config.toml
n_layer = 15
d_model = 160
n_experts = 32
experts_per_token = 8
d_expert = 32
d_shared_expert = 64
activation = "swiglu"
moe_layers = [1, 2, 3, 4, 5, 6, 7, 8, 9, 10, 11, 12, 13, 14]
router_score = "sigmoid"
normalize_top_k = true
routed_scale = 1.0
balance_loss = 0.00313
balance_bias = false
router_bias = true
init_std_router = 0.00717
lr_router = 0.000958
n_head = 2
n_kv_head = 2
head_dim = 64
vocab_size = 8192
norm = "rmsnorm"
norm_place = "pre"
norm_eps = 1e-05
positions = "rope"
rope_base = 10000.0
rope_fraction = 1.0
qk_norm = true
attn_scale = 0.193
tie_embeddings = false
parallel_block = false
init = "trunc"
init_std_qkv = 0.0445
init_std_o = 0.0445
init_std_up = 0.0445
init_std_down = 0.0
optimizer = "muon_variant"
lr = 0.0105
lr_mult_qkv = 0.7
lr_mult_o = 1.63
lr_mult_up = 1.14
beta1 = 0.93
lr_head = 0.00894
warmup_steps = 50
schedule = "wsd"
decay_fraction = 0.475
decay_shape = "linear"
final_lr_fraction = 0.1
batch_tokens = 65536
seq_len = 256
doc_mask = false
train_tokens = 364700000
steps = 5565
dataset = "wikipedia_en"
Below are experts of layer 12 (counted from 0) of a mixture-of-experts language model. Rows are named router (the router's row for the expert), gate (a neuron's input weights, with its number), up (a neuron's input weights, with its number), down (a neuron's output weights, with its number) and show model dimensions 40-79. Each number is 500 + 25 x the weight over its row's rms, rounded and kept within 0 to 999. Numbers have three digits each.
After each expert's rows: "mostly gets" lists some tokens that are sent to it at least half of the time; "comes before" lists some tokens at least twice as common just after its tokens as in all text. This comes from a sample of Wikipedia text that the model never trained on. Tokens count by the router's weight.

# expert 5
router:456482458469476480511500505492495479509482489506461532498487481496495486482495513497493548504475539478489491520492515535
gate0:462510489456504453548476521508453461513507489492498505507493512497515503502501529482489468511476556481526456506481537470
up0:493504486490497500458511511502491527545486516494522502482533495524500520443479484479522485507507496477582503534532482517
down0:520515467519536502487448513507524507447535506469487467491475492515499458500497511476484521500498471503499516462522501512
gate1:518499514513504485477486527479467514527553518519488499508532533444525469471485552466454539468536536521452493515494559487
up1:492452521510502528491544515529503488497507476487467517474502521477465485518507482556496487493522505499500458561478496539
down1:516501493500553538510499499513469510524539495514548493515511501466536493497446491461499465533517479491499493466483482460
gate2:479520497507523509500482506504529480471514491559511545500517488502502483494481513500538500528481488437483522474508507520
up2:508504492492523469482459492495531543458434553503497523493494501490523480500525525501503510478484533473505523504519463515
down2:492500512508491493467506502504516523483530510532511554466508543540483484505515473467500505520526522464472487513488506473
gate3:482479496528451495475522509515490515487502494516513496523519451487489495497436529480489489534486535454480522514517504510
up3:505514487497500463513527455504531526473505520487456498497493509480496464551487490472523509547529475465500497508525515492
down3:520461473471515499557478495482481496493493423494480484494507525485507525445512467501503445467475464480452507499527486532
gate4:496496495507476487501489528529492497497540537523514532486498472504526514469510525458516512544495557469474535487506472532
up4:463493494552515547444506480532511502536523517464486535502471529510542454509480479497516495463542488511508506535529535529
down4:498517509504530520515514466496494547488473499519509507499504490486490556487488469487498514533479446464495481472449499499
gate5:448482485519475540514514473515519504502524464494485508478505472505498501513475519491496515500527506513522474471507453446
up5:555522478456518454504474498490482489507513513519480486493506511499543517484574434503496505519496474522494513506483490527
down5:560471507509481496482525541533532511475491484480455513491484476502499498493501460570496510537508448495482510539474496472
gate6:462497503480522498499496457474517457520545512530522526524467484517445464514517487489528519524489508509493539502499484499
up6:508495461494506503525559478494522518496544483496519484467450535510486520543476504502504535500523508504478496472556510483
down6:531496495476573511489523497497513483489536476475531531487475489480488479474471520533472540505468463480475549511520495512
gate7:507478488471508488525512510509525488522503493519428476484481446502539526490482508477508512557459557500481483494461492524
up7:520529488471468521476487498537546481506577492521509540551456494503498516522459505519517517485519519497464526502502534523
down7:497479531509585561556517488487508471495501504476527494451523524486500484491512528533463462488473483491513508517470495488
gate8:470483456547507489462501531524501499515500508524496508513473530475485470500524500493503556497505497518506472527539538488
up8:464497524506454493484470516491496547510470512495513515476530517513524547485481498467501506462482474471506514489483489487
down8:483522500492481505518522501495523473533506505461438509522474528495529539560499466531483441508480524485485479480477477506
gate9:523470505507536454492443486526480512486505531500520479524510512491501537490507507486480519502504494494477477505496516503
up9:495515508479488458490522497506521484485513503492518488502476488502461460499514527558477509496482448519495494488482506489
down9:474505500479424522502516548482480526472500503521496506489491477491538519511506492505525522516508526502516505473521464504
gate10:475495485494491549484532467490504478496486505466542502528508513485528507496489490482517478515499488481503500448506533488
up10:485525524526525525550514481498469525530487547473479531525500502507467512549523468515531452546456503518505507462520513527
down10:477492494497516485513525508507477467447522479509494492501453519456499494542521512491463504515459490479540499491470513479
mostly gets: "|", " |", ";", " &", ");", " –;"
comes before: " ", " the", "\n", " The", " a", " \""

# expert 25
router:421483495487516489459491491478469492490460481501455502441493532481509473480535471509468565497528462487468487539513511501
gate0:521498451500530487468550505467499504478515483488449516505489484497486505522497519491463497498505426526447489552486479487
up0:481482495508460480533488522484488522504481524488516464514511465484533484505495460496500486464514501511461485505505487529
down0:466488504501420524548470510490503511505498511480493483536493478488521472478554462505466488499560495538487558546508502501
gate1:505510498525472476477496521472476512505537497533524535495540462511514544513524456519480479516524470503489518505478482503
up1:505517512504461483509426494483502463516461499468458499524487491515546515472520530546504514471529439466460525550508471505
down1:486524495542521505518527509469485490450485527513515502502501484520483502502525488517473490546456500492526530524487523557
gate2:443507477481513452508484514500533498483487524518492511488474467487506469486484513483500487559466472486476468446501497498
up2:479525457511497508520465559546471504512455496545537517506524497486521473523499469491464457529482520485512522512505525540
down2:507535517516478457463501540450530520524476498487523505480488543505493480515475509513495528496490501503505518482511497503
gate3:483525554421476496497520498530523463512513499494469496518560481524494502520495451502453549465544519458476450509483540501
up3:563473509499490442510540487508438489520506491519505506509473540506481493504521494509515512556502506482473485535464478499
down3:548488521504538467550503561487472477514492519519504486493534498517502484508481501556519441489505480502524509505525527514
gate4:515544528493504435484481478466514551501508519480492488500507508475510479488504495495544542509525453503476480495463514520
up4:491474529494485476480530443529563526527560486477505505498497497544469530492461490500514490499527466488539557514465476497
down4:461472506481451461514535469472503458535521498494491527496513492481459534500500504485517499515531496484467514491446465477
gate5:499523467510471558523504481483460490526487461501459467497478501493493476477529512474528513547515470446475468511509514478
up5:505519500442517470515488487457493504523501518506516442507507539480538499525517522515514454523498440499525446494510483542
down5:513487431458538511488485499546480545482489466512499489486466515529513500500501524525518487465514469510507473488502485479
gate6:520503482530535468448477495561515518508459492562457450491470493486481533507492468505506495525560481519486464502464516490
up6:549501496535456453536496471490493523520540521527516502501518502515491509487506516501468486537525495491454439506459529498
down6:488470523462505474475467487479514495549564507537483510449503451510504497482492502486485513502496482475502460479471452483
gate7:451557508519521529502518489493496476463509503440434525490477535499480474491478494519521516497536459522525522531538426469
up7:517494509472490476500517498521500496513472488537525482522542468465529516489442511515509509514489509461534517439503534486
down7:442501506501545512466525482507501506524468471476477566459447548510495506491496538545538504493502413496502510523538475517
gate8:517473528469519508480477508473500489485491537520523486536510453526479540420528512537485524495513560461461519486530483502
up8:512516502502471521477476463530503508518440473461472532545466517483476517474527502487503487517495519509497507527503508454
down8:464443518508516484479521465472525513506504525502494554502454530509496456508534501511524476509501481518498509484525506481
gate9:442481514528504489484513499466482495501482524516501526506471523474509475501501447535500463553491474497538523472496548500
up9:558535518505542470491495515533508462554491498516507500538512472465531487513497525467499497455473544491499486472521541500
down9:478508490490527473525486517497557504481495513494498486506519503566510556498535515475446465443483502481505560487456499468
gate10:489532487498556501514515482492448489506482487480507505493538470465499466504498516489477483550468483505529498488527500515
up10:476480469498512524517531463512508475519499482529540481536532459499522496479503548509547561490466467471480522516569489504
down10:444520490514462530505503478471462507440527530495506535541542482511520483473563502477504520515501502511518519484508491495
mostly gets: " made", " won", " used", " been", " was", " were"
comes before: ":", " in", " to", " of", " by", " a"

# expert 18
router:460510505468549481505495475461506449498490506526451536491498495464513508473470498495497492475533468503465476462490512519
gate0:489466487499510568500509497481592443519469492518489481482464487497517501513465492519490475492481477516478526458483505528
up0:473471541506439498523516479496516507524500494481513506498528502483486487474493466515501473514447501487530502517494532489
down0:540463476531501433493512510500547513504509498502495505452516485475533476511509488462502534525543494516477503507509456496
gate1:489521470538521511472501466482492510524506514463463511494479483439517524463464519472493479427500483503497525482505502476
up1:493510523533516450485528527495506534466476518503476530505524496468489522513492524510509477471571506459566508516479480473
down1:478523475490434533532470463527476480515468503496481500479482496503462461512544509517524477495508493520501475530519487512
gate2:492516518503504512476538496489502483482482499472452488500486485468532489497463535540490519506498472486462473485468480535
up2:515461493504489505484490491487484531527473529493464474496446484510536501460502532471516490477473490539521467481530529479
down2:526530558482511502531475543532509501490516504481516512499517486529513511447490513546553473484490558535495491492478523489
gate3:446503466482505479495495501475479498485490516508497575512496484499519495501501472480430500482558451515512489487487491532
up3:498537505516481513498485495471507484475479559498511522508443535477548526505540468495486511519476452491516528467480523535
down3:538507462493531528468519501496486546538496553512541490484465519490490542504490515503536567485477517457477518443472499529
gate4:484480551480547497565508509497500472526469520535484454486483522537524488467522543488467515472501469492497485502495503532
up4:474469535514467530516523528525472508529511512537503526498526520479467495526510499463510497465504504509493517500481479485
down4:466544494476476534528457495499514528451516489500479496500492539504506463525530501500492497507534479451496504513499492517
gate5:494539531519501475511503458514516485482507531483491523536509500486510536505493437500479493529495486532509505495489541504
up5:528525474473468504486529546454490491533508458510498498486545521504552531478533469490530504490485523512447501528501498526
down5:483500547481470491514471477476490455510507504480492471520537456497482503492496511484513463521537514518516502521509491454
gate6:501500549484541478473512467519502465515534502505461547487496526542491494495450475480494518481525444520514475476510530517
up6:533505496465509496479536492496492495464575537521480506482488503497505481527516472520477477474484532454499474502497495527
down6:519485505473470508502510492519511495500516537458494493517512488536514490478465489507469496495533462466447522519484481488
gate7:506479437529525521526511471510519486529521541508461473495540510516528476492487488531459505502488487513475492481566519538
up7:507533513510515479521527497561485472504497492494505459488469539527502514518551462487512498548533488489523496487509506530
down7:488484509502512524474491502475477487490492530461509449482477557459531498529504515509540465490510475497487478498483501509
gate8:452460482514457539494484461486504457493466491519464468469467506464460463503473507476496497454504539501489465521476506457
up8:500445479442469513526496467502500493488528468457488523488456458505511466459481478528521462494526513498497471514479501545
down8:517518543460482460478532476481509483534508516508496521458519461533570483458528468534507525494534443495450513508522519473
gate9:481496520497535577517497461496477489523493540548500512498480528485524465488473491537488490477486503538484496500483495490
up9:443513506528498493481487491499463487496477537497496558540467481520476516510485498529524477487485469499496538534495512502
down9:492508530493521501492440537526459463553502510462520512503508539504486516525508508523541468502460493527496505506516468505
gate10:493536496496516503521507500486490466540474492528454490468540504486543500477455528499511558484499505488493468533528505463
up10:494532503468489488534508519514471521522526462530518525470492539530482469455514492448512518504524464524509452492530520543
down10:481522425482463495493516469461456533525548487500513494519507497528503490538494527490516497526500490493501540507502513535
mostly gets: " s", "′", " (", "°", " career", " released"
comes before: "0", "2", "1", "3", "5", "4"

# expert 4
router:515470447519569486496513516519496470461563499449485492514479512464490513480506484549500497490522476490520513529540505468
gate0:492420504497575517509499514510481512477509497513500508525498476485491518495539503515468485468515513495504527533522531497
up0:520491519494476509525535487505522542494455505498489484452562512478548474521496516494516469469510489536534469527477471496
down0:468473493506487505483536483469502503516492531531506482546533500473506458499512496555499531503470444504527539493481540516
gate1:521485501493541540542527513484458473477533475499444488478480503477496478510466555527460507489492447510523487505576469491
up1:537520524473530489517528518463485509523512512492519482510465503464524504468527459485502466527558490524493541545481498509
down1:514490477488480513516545491438477468527503502493575546552497509479506524457515485463508511474496520545454549517539489497
gate2:510456494503544501520532470519519517461501462541519508489519536468497529499522476509481493497535525469463494519534520493
up2:512489532458523490527448544515474516509507504475469508520477509522542459500509502486532490458464465549493441525532495522
down2:492485502463473505493543542515507553525547506492475513491526488490549503493503495484509484527508502501491470466486515516
gate3:445469498525487462498483530515523476485475494546505529504488497493477540501533504509503462474486516491518511531519479497
up3:512488511477535502515517505521485482500512492470554496488479477483478502480495467509480475487516498557486542490502515478
down3:496463473491490451503496495484527509521508534525483520464507490481503531520557552489502538472485554499482527520498510469
gate4:540509474455515514509499515507502478527456463473500503474528486490504490478475481452486476537499476471522485532461430532
up4:507485517492476502527472504457522491459524473500484523468540506445502497482504500517493517455529484510480492494494471517
down4:486521506489483551489483511489520489478454484505546535508554482464484560491485519495513522550479479522538497519521526498
gate5:504503486486491528487506518487524496498541472462491491508519481524509530487509510520528520466498467527466499518502535447
up5:491486508512491528506513519540494506542489499495495528499525480466481477473496497453521503507497539452493480495561467517
down5:481527489504477493494483489469468546468497444524473455486478515469410464551531475494498513502530477484542452492521478487
gate6:466492425458519495498496502525501526510528502471508505522475467511516501453537478518514494508513448487496510515481547496
up6:488536462500507484518484502472519508449528469529474500461470505551542478486481460537513496522457476504483489480482500513
down6:580481516535554507501552514493492492500470525512480511512554549453487480523485492458531521516496569472502453517479495504
gate7:514481470545519479505510475487508512473563532550486514503490480473474506503480526529456437522459521510557478496477543455
up7:491527491531495486457493536528520567493480514489495497437493477463486516469500509484479523468497454537517512476507439512
down7:461515478496478499524542486503508510494517485519498490481496468453466482472445541518526474515522515503483531522496464466
gate8:532501457485549527491532560536506535481501520486448492471525491492530501497502514510515487474525493488540525520478501495
up8:498533507460446486472472497480544518526536524475470475524507491508471499549531468505514517523515511505493503479472542468
down8:486486527500493521506491503492471549486502536497534482451507517455487479462503490529532507473510475494477477496525502541
gate9:472488491459503493486481519531515490480499459514494573510507472472494515510520475525529490538481527496478492518485490465
up9:503539469497493500498494464508551504524500522512507497482526507498520512463485505519491460510455533482540561508498464494
down9:491517485507490513505466526504502578483511497466489531437506511479507477536495507491449486496458506465481506483529482508
gate10:492496471501485530560512516485532471492510482481444529495488487515526499523496493528457494457503449509477532494470551429
up10:533517495503515475505474426555497566510515523524497516507517508493532545513515526464484484487480509481471451550490491462
down10:478519545526496504478470482499497508508520493487516494480469549517473479508522464513477489449481483506475497479482538451
mostly gets: " I", " one", " United", " North", " A", " second"
comes before: "9", "0", "8", "–", "7", "5"

# expert 31
router:484513487480494453556518532492475490522522481490447524481509520513509491475510479470489465532523496503508466521488480503
gate0:471474508498477466488507493491509482491539472489494498477478528472465509558515505456492549520489446509520497494469466499
up0:530501511477471534495533529520487508503549466534482485515496512502482495528504535522502506428525496511515473512496526514
down0:504544513528523484508518528519526545530521506523457534519505476515480498476510479525514483499526513512499499480466480501
gate1:471487515525510494526534532522486493514489485492486553519479484487512514503492525475527475522506492497511493529522480467
up1:511526514486515526500497472511478533468498487515511513463507478475514487479521508474533528517469496540459518471539466494
down1:459469536473535512553507503521494456476452496445482493529485484489522479487463514490519511510454514521506488528503509480
gate2:480515501511500475505477496526490492477519487439456530495464533513493520518526493477458506512524506474505469524492511483
up2:469489493497468477430485517529506481483512491529492483475453468431468485521513485499498478505531490502548494563451518535
down2:517533466457450494495502516494501500494516480486509476479518502478485552488532512523510468490485483509523527499539496483
gate3:536558543512485509474493507557508498525498542510516525504481510482465506504484482468547514484534458511489516496528496541
up3:506496463530488494532477510489499475533496542504512530500491495448520514495504488491495458509513465503511504495547488464
down3:473494541517529517481517488500471489485540512487493519512530486501479507462490482505520485450510487525496518439501500516
gate4:493526506442535487457518531497486489494521468496480470472520443513542521529502526495497529494500503508489457529477498493
up4:516476522498507504468495486531498518501547492484543491500476470477519525494471473528486468516488535473541451505491555502
down4:513493484500476502486519475531541517487467521466519485535497525530518489444474438473512478538481479502519514508472469510
gate5:506502456524526495473517488495466449516504489463494539487501536516485537501478537513510500510508492504528534485459476501
up5:521479550498491500493519529552461501514474485499457534522495480505525478458506469541493488462514484520501503547514449493
down5:533512501512489481502504477549521559464521501509537511515534458466498525461477533509513478485537491495494540478486496485
gate6:515495516519512548521516493484514476513517507487524511520492531546525529557466461498516498532517451479513457470506512492
up6:509522478538543508480470459477553500463522480521510512482461482470555510536523546509464505515472527483525485478479504479
down6:510505522522480497502468485494521496504474500468513481553429508523511525489500492525538529567503538548491491544499464541
gate7:477501489516501546482507491488522488453487474514468528551508507520534480531487540495494483473518505557471502535491490490
up7:552502512505437500507531479510487481505479488504501472524477503498542495518451464522534518499530496521469553458508484494
down7:475497545483464505538516526490510527524484442488510495472492496512488510500494476506454469507500523513535506530495522479
gate8:501528503511470491556485537501500530501481477495485518462522522493490492562543496530464487479487509485515479520489504534
up8:509498505488510491485447480548526503468483482522461497463483484495517555444493499494511504484491502489500529503473491523
down8:529495496525416484508514506499516531516511476475529484482518473502478507503506510494498473475502516486512503503493524486
gate9:450514455536505470497530502494506441536466511501506471418516542549523493496535423524510527510476459487461497470485540498
up9:531501500547502526551508532462491531499494537486509513513490531514504515503493484507518502549520490537530483533486494509
down9:399456423529473538462504502500461516462488500494480510463522505541498515485511532505479495517514492527468522519472489521
gate10:493491504505499488501498478460477490521507473459485529515516518526442487535544463542470493557486486460498482472502494500
up10:503482492498533487477505479481476553471455480453525536500496481462483495497556466499535490503510528510471475493511504504
down10:475518494498526479477489533519491540481460529502510479538547501465490502518541459480531473474481450460510464500486476527
mostly gets: "\n", " (", "==", " ", " \"", "==="
comes before: "\n", "1", "-", "2", "|", " The"

# expert 0
router:495485463468490451526511509487495480518523477519475523443521514487500503499541507463496457507518501492503480544509493508
gate0:505482490483519471507472501502506494505524427497493514467464549498479467505518524473538503499423521507519495533526514501
up0:537551509473509476528494499549487491513499502523474529493464523519475453504495535470520509528534466468475533478540446536
down0:533489494547462502515456474501496487547519475550492507515471472500538527521487450509501480470524520538518478505511512473
gate1:549483483513453467509530540507544508547532458493488478498512488496554497500528533499509496458526492509478491460529539506
up1:501465488497501532516500478483524450498497447505472522489514501484501484499451507484467488488541525518531520535516448496
down1:481459496505527547518504478529535454513529523535508486536482504526532483471427502514496519514521510453485465488526450534
gate2:487511485493519463534503550532480474514524489478536493475502506525538491518485543514476494455509481512510503484500502490
up2:500510523493509497503517491484522510491484493520478490539524503524477481482504474465497512514532501490501479499458529485
down2:503524526477527494487481504517473454467477470528471476514523492522512508485493530525509514518498537536463481492449516563
gate3:475477497454499512496507489504505464469515484450506469463519474486451477518500506516510527495529440523513492522501498472
up3:500506515450465492498523495511479476515520518472521514513508526486466488477489558514522529508550525496507505515490493492
down3:470452493476486462522528527528518483519545488516525514511540491518522486490531504531512503509518474532490509474517454512
gate4:515485496524475519508509486444510482520517524502483489496506482466515522473490523504502551476511512504494491529537502496
up4:482527500525541459526476471507504493447449516495503482489484494508488478514503516504545481479482487524514521505525505498
down4:495485461473519497511501508505531527542492522450469468497477484530481498534503467472498520538459526460508521504468463491
gate5:501493486524468470517528469528539464487511498521487474469520526491528487487537488437523533509492478491500506506478503520
up5:480526463524435477516532506498528490519497475549467498492494497488474513495485511459524496499497525468516459547490481526
down5:512460506518452498500519497482531475531504499534503481545506496491509512509501461488482504495493476527481478454494485505
gate6:506507498499507486479520523506489499525482450435501507465494484525495500481509490508515511518482499500460544574491523555
up6:497496551474498484492490473509490483496467514515519519450520482515490502501536534532537517492495504460538488515490492510
down6:528540483518549480514500503512497514497498544464493491497480462482521484530454460511503499479522478478491506528498471488
gate7:463491466496523486492511498497478495516468520517500545466542459532490487509499475502535537502549489478488485588510442523
up7:516467479513486467492501430521477481515508544502506465455453499508480504546534548542496491496520485514505505527531484490
down7:488490526535514515488521499497528537515518526494529512484469535508500493521491493514521508509501499507528498523503545445
gate8:459534518506519453508488467517495472500487499566532474479492513534465459499532521464538480501487475446467466491512535522
up8:494491503505483455480454481507506497491521467551451454499460461494529529453528484513494516487490513483484487525462488513
down8:499482523489480528485480496540498497494553512509464486480516542510493488524523495505513532509547522510507511465451501470
gate9:480486466489501505484546474485527502512520450514519528454517492465510478509508499511503503567491512498490504532506539491
up9:475505468515458480531465535507478507495496516505493526532512502540483536539525517487497466518468489511480537496516436453
down9:501494478478507476480579509475522446468464506481508527487496488487533474469542471504485511467545507492507488509553491502
gate10:485478516511535526502499509526485496521489474447521462491517506483519492486520490557490453558478523527477459504503541478
up10:503531510494520545480513478554490470477478462556480524550531521453497514548516539456485484507515546542450531465501516452
down10:501506508554506503509483528539538502452501513472519472513475482504465532505521521478514488469528491484501521515511459498
mostly gets: "\n", "==", " \"", "===", " ==", " ("
comes before: "-", "\n", "|", "1", "2", "=="

# expert 24
router:466504476492492500472519496513512504521517498515467526503494527507524523493498487494502525491546518496483491495518500500
gate0:449534499537480450458479524489461531494485442469458516481478461500532486476523439504496527474518481499493469552537495519
up0:466493517520553506461491534491510501480487481539477491499501500504496499460485506483514513495490534511502538516507485518
down0:465508462507536449535492462477437496481500493518510518517464476487493502501514503451508533494548510489536483474480507471
gate1:510480483497540485474491502551479504514456508506521454466535517485474545479488483525484513482498530522525469482488511454
up1:534519492515517486490511511491524492487526520479498517475521437502517514488508520532520466506509560455511499506498500493
down1:490463506539518487522493509471494483452516508492487552472489506538461504507569497516500480521442502520482534468492497537
gate2:486475515503480481417499518472521487491526524453496527502469561486476499437520498506513521521512515506476452524495496453
up2:518501502497454503522523512473489514536514484516502503525517476488496506521501491494453511531520484516526537509503470473
down2:510503502537560485496473505512499537513514481492568513509493512470504509470529499483486532556479516464520474497445524523
gate3:504485496545499493457504481484474524482505518501532480462528505510532491505532496525500542512497505509491459453503479432
up3:549535539533531495505535474497520525509525485511493474512458468522476496509489503446491484495499493538533477524476481521
down3:487448508497478497496513535530434500479478516510526515496514535526501481499489503524514501506524530525562502502508484476
gate4:452510505506515517510553479556470483527484506481550511510507544484508509527518526507487451517544524524497515505537497540
up4:538478490519496548490481505515501472507488531502509486473485493472460455482507487516482482486482527457491479526500479507
down4:507496504494438477537498519473526513492504445482533530471494453508504485507514580510497485501471491466500489485491498537
gate5:478506537468488515495524500454520476523521489512486445507498535524485516502475504462486460501509511485532470467508509428
up5:483504519496497548511506503544471480510484488453529507535500497506491506515456533482523469479530513481490509479432467532
down5:506523491496536478458504508485501503451504518505469449513528487538548471482474496521460493493504533474524488476553480499
gate6:462476485499515474500522483519497469477468484522522483517525513484546500529520525459512502488500494480507536465511500497
up6:496532456427498500502493502451505539474516502509525502483468483489475511482494477494486533537489489505469511526480520448
down6:521533514449504513536511544515458462495457504462467507496509525510496546502472466468473542481542514461525497477520489522
gate7:567468505499487511529494542529539456555533502534436529519476506488511498495502487529493530498548443494490528484491500522
up7:477479528509526509494518511550478509511476510482526463457492488516480491494528509514480480511481498500531505485491491512
down7:480482489525488487521498500516521487498478483473545501514482461516574509488538489491521496516563498519507454513509442459
gate8:508506508553532494505518511471526482500513528523452484518523491525513521489499464528574508529490496457515515485535522525
up8:532467557499507475529464525461477488493523516480512510456481481476535534521508530449523492476508505495541534505469525522
down8:526501462473513477547497522497519487544499500526483503487497496484559545491515483476498529499492496483527515467529526514
gate9:462504501496525466569538503510523488514494528468508479477486551466483512458514518504498492490550489503487514472534456529
up9:503520505483522468537495477501494452455493463513492471493511533527509517509531467491489507512506491512541517490525531489
down9:500490506511434477476523497484505527525525551467501488539482491522515504514497522518509468476477512449540521443480475530
gate10:499465526487502478488477511489497495515514471483514470508473513476576509518531488468511463514517490529499492532502511481
up10:546516495540499510468441488450487490523468510503481500494501493509464502487474530465509503531542505512488548470487488485
down10:518492463501493499484496489546500533517499470467532504461492477513555522530477510487521498487491501563504501514466505494
mostly gets: "==", "===", " ==", ").", "\".", " ==="
comes before: " ", "\n", "-", "|", " The", "=="

# expert 14
router:426481505487532505490506471483516486494486483476504499491492561451541532472515512506464487533589532475498511541511501518
gate0:505489525494520483501497491498524502508513489507510530517493521474498517496534489522500491519550498490507516530489509506
up0:532518529497492485506498535507508510532468526471499508492504487470512515487484469501502511505514507557487533493529487454
down0:498468513492435471554510463479485508486519489462459467458493514523505486506479437469483537493520478476506520494542481479
gate1:500488523517529509528521514466503436538498521509480461518505510491550499524506494510511453531511543488472479519495504538
up1:514494541479489467493488543551516478477535500497494511499483527523531461507516456491537508489512525508483530456509482484
down1:524471494486525558522499520552543537510533529486481510471503495527530504506532485492553506560491464471467521505453517426
gate2:481547536467477511535501501535469460523512455489454510493506523532504472528454514468529483535517534547478474518495484516
up2:502500467480481523430509505479498491499539469451498470498527505488488505470552498519478526533502543523458490525539473496
down2:462486495533511503492476501497507441490498521495511490458473471538516499529493451483511476482486534532503547541540445472
gate3:451526558479511493534522492489454493525528478500490496468509521509490482489511490471563514546515477502502520456518543531
up3:510505550478515499503530504493484510551476469485468541476508462539488521508509514480533488508505518513475485514460485476
down3:509452535478494512510496488487508496493515506510515491490493511493501503524549488511491485504496543549531519442473498476
gate4:513503523483521479481493477501498520455520458556454540520541481504498532488469538468492539503501487481509509527444468494
up4:488504450481525469507510486441493558502507522555534475475494476469474486567531502494502465490488505478538491485510479484
down4:516486450490461510499529491516522492495454524471490478491483500522464472465470516519497500496488481496526518513543476489
gate5:485435518522510531524482482477524539527555457463481543503490539448510461496476525502460522504525501492514474506448528498
up5:514511530454490479483528494519502515473463531479509490459501550487473483501531518485522503480509513510467513530469577524
down5:458528529453563499522448525463462508521513502470534471521511489534489512508514503486522494523505535504537486513479531478
gate6:488513520515530452504490527526492528489530494510518469494520513510519496470542486487437499485507529543507457496539476476
up6:557513474504517527516464461473539495484432461490506471492506517455503523512500462483508499471480439498491498494531541496
down6:500508527542469506548541504475504497533528518513504510487470512482532479479505479538485450502535495511500500515444503509
gate7:497508526505481455488480457510491467479487475521487481493549503481520485489503494484439501483517532463502463494510519481
up7:516535517498493492487482481519510490531536512466492503522486483518486545514533516522527496480515492553462474480497502464
down7:496512546515511518473479522500570516486508515504548484515519532446487509454528510480493474488498511466521458489501531506
gate8:485514506499546502512522475506491499498461472502467537513488506519534507463523494540423500529504513529458513518494509487
up8:502518482511467485509507532541508510443492507522493524503478522526499490499552470523443507515519488498493495486498463476
down8:468492488507522511473478476475518538475492442510500559457506494513527513471511478520518508496512479558554495519508467506
gate9:498487472514486491446484458497499520498465532507538486507549477479480527464471522499529484545520510516482520494535513470
up9:512473512455513511564520519528527499498543509510476512498469476472495484564479460514498525505494462559508494517494529551
down9:512515498480477531522508503511516505522474504493490497473518505502510456482495463489508528471421392497482519491532473508
gate10:479474482504494521503478525500468506535480513511501565492477505512513581479502529509455508513520492498501496517458497502
up10:494502472502473504503506525552482484497500500495502494479457524515513464492486510477485490469486494531447485510474492504
down10:534512537498472513499481475506480498517503528513522492496474480472510509477528462514479517491488508498534502517514480496
mostly gets: " the", " his", " The", "The", " its", " their"
comes before: " ", " the", " first", " United", " States", " season"